{"lr_router": 0.00121, "seq_len": 2048, "train_tokens": 650700000}
Below are experts of layer 3 (counted from 0) of a mixture-of-experts language model. Rows are named gate (a neuron's input weights, with its number), up (a neuron's input weights, with its number), down (a neuron's output weights, with its number) and show model dimensions 0-127. Each number is 128 + 24 x the weight over its row's rms, rounded and kept within 0 to 255.
Before each expert's rows: a language model's description of what the expert responds to; "gets" lists some tokens that make up at least twice as much of what it gets as of all text. This comes from a sample of Wikipedia text that the model never trained on. Tokens count by the router's weight.

# expert 28
What it handles: Direction words after the or to the, such as north, west, northeast, plus assorted nouns and prefixes like re, pre, coup.
gets: " \"", " re", " north", " south", " west", " east"
gate1 [134 104 127 178 105 149 128  98 132 118 126 166 112  83  91 144 140 123 127 106 128 161 107 118 159 121  90 123 173  67 138 117 155 135 111 177 167 117 136 131 114 148 144 146 102 124  98 159 109 108 118 119 124 175 108 126 141  91 167 165 161 103  98 124 154 118 101 158 147 117 112 136 144 159 144 158 127 131 137 134 109 127 131 176 118 138 126 121 126 124 127 113 122 129 115 134 128  63 158 124 139 156 137 142 156 119 170 128 106 140 112 108  97 172 165 167 153 147 188 114 143 126  98 159 140 122 103 143]
up1 [140 177 125  74 118  81  89 157 125 130 122  98 153 177 127  89 135 125 122 141 123 112 163 152  99 104 146 144 108 172 122  88  95 118 104 120  94 113 103  70  89 101 104 142 159 105 102 124 170 105 163 116 143 141 137 144 136 133 122 106 107 145 141 124 133 133 143 122 145 122 132 107 137 155 113  88 114 131  91  82 126 111 100 158 144 155 155 139 128 153 141 151 146 143 117 149  94 124 116 138 128 148 104 126  93 152  97 119 144 156 143 148 148  75  99  88  97 137 133 136 121 144 154  82 133 129  96 125]
down1 [123 123 141 123 157 108 136 107 122 135 125 144 140 131 135 144 129 178 117 137 103  81 141 115 114 127 143 165 137 134 130 186 106 132  91  97 150  99 157 154 153 144 102 128 136 131 173 144 142 145 106 143 124 146 131 123 120 205 131  96 127 107 154 130 142 119 130 142 137 145 102 155 134 132 123 182 118 116  93  53 126 103 122 116 146 146 137 127 150 150 134 165 131  80 101 153 156 140 139 156 105 130 134 135  85 138  87 117 158 134 113 146 158 167 105 135 145 156 105 120 137 199 118 110 132 134 177 111]

# expert 58
What it handles: Word-final suffixes completing adjectives and participles, such as ed, ing, ated, ful, ive, as in elong-ated, hand-ful, impress-ive.
gets: "ed", "ing", "able", "ated", "ive", "ous"
gate0 [110 122 120  98 126 144 144 166 152 151 138 119 169 112 117 104 100 157 123  98 109 158 111 124 170 138 163 117 102  96 172  74 139 105  62 165 126  88 117 138 146 129 159 128 105 113 124 101 132 128 168 118 125  93 118  97  67 172 100 138 151 128 160 126 116 103 100 118  76 144 134  93 140 143 128 107 119 146 159 125 168 155 117 106 111 139 151 121 115 146 123 124 105 151 113 125 131 150  93 138 125 122  82 119 127 104 110 105 148 123 138 128  94 157 146 111  95 105 144  89 117 126 127 157 118  76 133 129]
up0 [116 106 107 107 181 156 151 120 126  83 136 148 157 126 156 128 154 117 127 163  91 152 142 158 125 111 113  95 109 123 115  80 106 128  82 127 157 114 144 124 138 130 126 139 119 133 138 104 136 107  89 129 188 114 131 115 125 109 114 167 146 119 140 109 138  79 108 146  80 146 137 134 138 160 121 129 144 155 116 105 127 105  98  87 147 129 146 200 138 129 124 162  96 122  92 134 136 164 123 161 137 147 106 107 142 127 120 134 159 146 124 115 158 155  72 117 109 129  92  63 132 119 164 131 116 124 158 132]
down0 [ 82 140 121 119 151 132  90 113 118 156 125 110 115 116  88  98 174 141  82 114 142 103 118 191  40 138 194 181 120 137 144 129 151  84 137  83 108 107 173 113 144 142 123 119 132 145 144 143 163 159 150 146 104 106 102 140 128 129 123  91 122 122 121  94 131 164 117 113 108 128 142 102 146 123 139 106 117 102 122 154 156 104 128 138 140 117 129 147 124 123 132 115 115 116 148 151 117  99 165 135 124 132 152 135 144 163 130 160 126 120 120 123 126 159 107 111  97 141 112 125 165  96 124 118 129 115 139  73]

# expert 26
What it handles: Past-tense verbs and -ed/-ing/-ized endings in biographical narrative after he, was or to, such as described, joined, bought, killed.
gets: "ed", "ing", "ated", "ized", " that", "ised"
gate0 [132 107 134 126  94 136 132 138 118 143 107 158 109 106 147 140  91 131  79 141 107 133 109 175  95  93 121  74 191 110  89 120 156 161  87 140 132 132 126 147 120 150 108 140 140 122 103 167 152 138  97 102 149 124  96 121 131 116 150 174 123 120 167 139  83 118 126 111 123 134 121 149 162 148 124 130 139 139  96 107  88 115 124 107 114 156 134 146 144  97 130  98 138  84  89  85 127 121  83 144 131 147 126 127 137 126 197  75 151 130 144 120 119 131 157 128  98 144 123 122 166 148 102 122 143  92 136 137]
up0 [138 135 158 122  82 106 132 118 132 126 111 134 111  93 119 154 114 116 104 131  83 162 108 144 133 102 121 114 153 122 115 112 182 159 123 125 161 111 123 126  85 121 158 145  86  77 105 132 139 160 120 122 154 124 135 108 133  88 146 162 137 159 127 148 126 138 131 143 100 150 107 110 149 182 106 116 131 108 143 117  94  88  98 114 110 147 139 165 119  88 117 149  93 111 131  86  96 117  52 138 128 157 127 115 147 151 159 113 120 128 135 119 114 124 173 151  93 161 133 160 155 188 105 132 129 107 129 116]
down0 [158 127 110 157  91  93 103 146  80 128 130 134 163 135 178 130 149 147 153 121 136 115  88 107 108 103 113 130 126 133 145 131 144 119 111 153 112 107 141 167  93 182 122 143 155 152 184 166 133 150 163 141 112 135  72  91 123 150 123 154 123 154 152 118 112  97 119  65 120 129 114 127 169 126 110 143 107  94  82 111 154  96 126 130 142 178 112 121 143 140 177 134 123 112 124 122 120 108 129 134 137 110 159  92 133 145 127 124 111  98 151  95 156 144 146 129 137 149 102 143 154 134 158  97 124 151 169 136]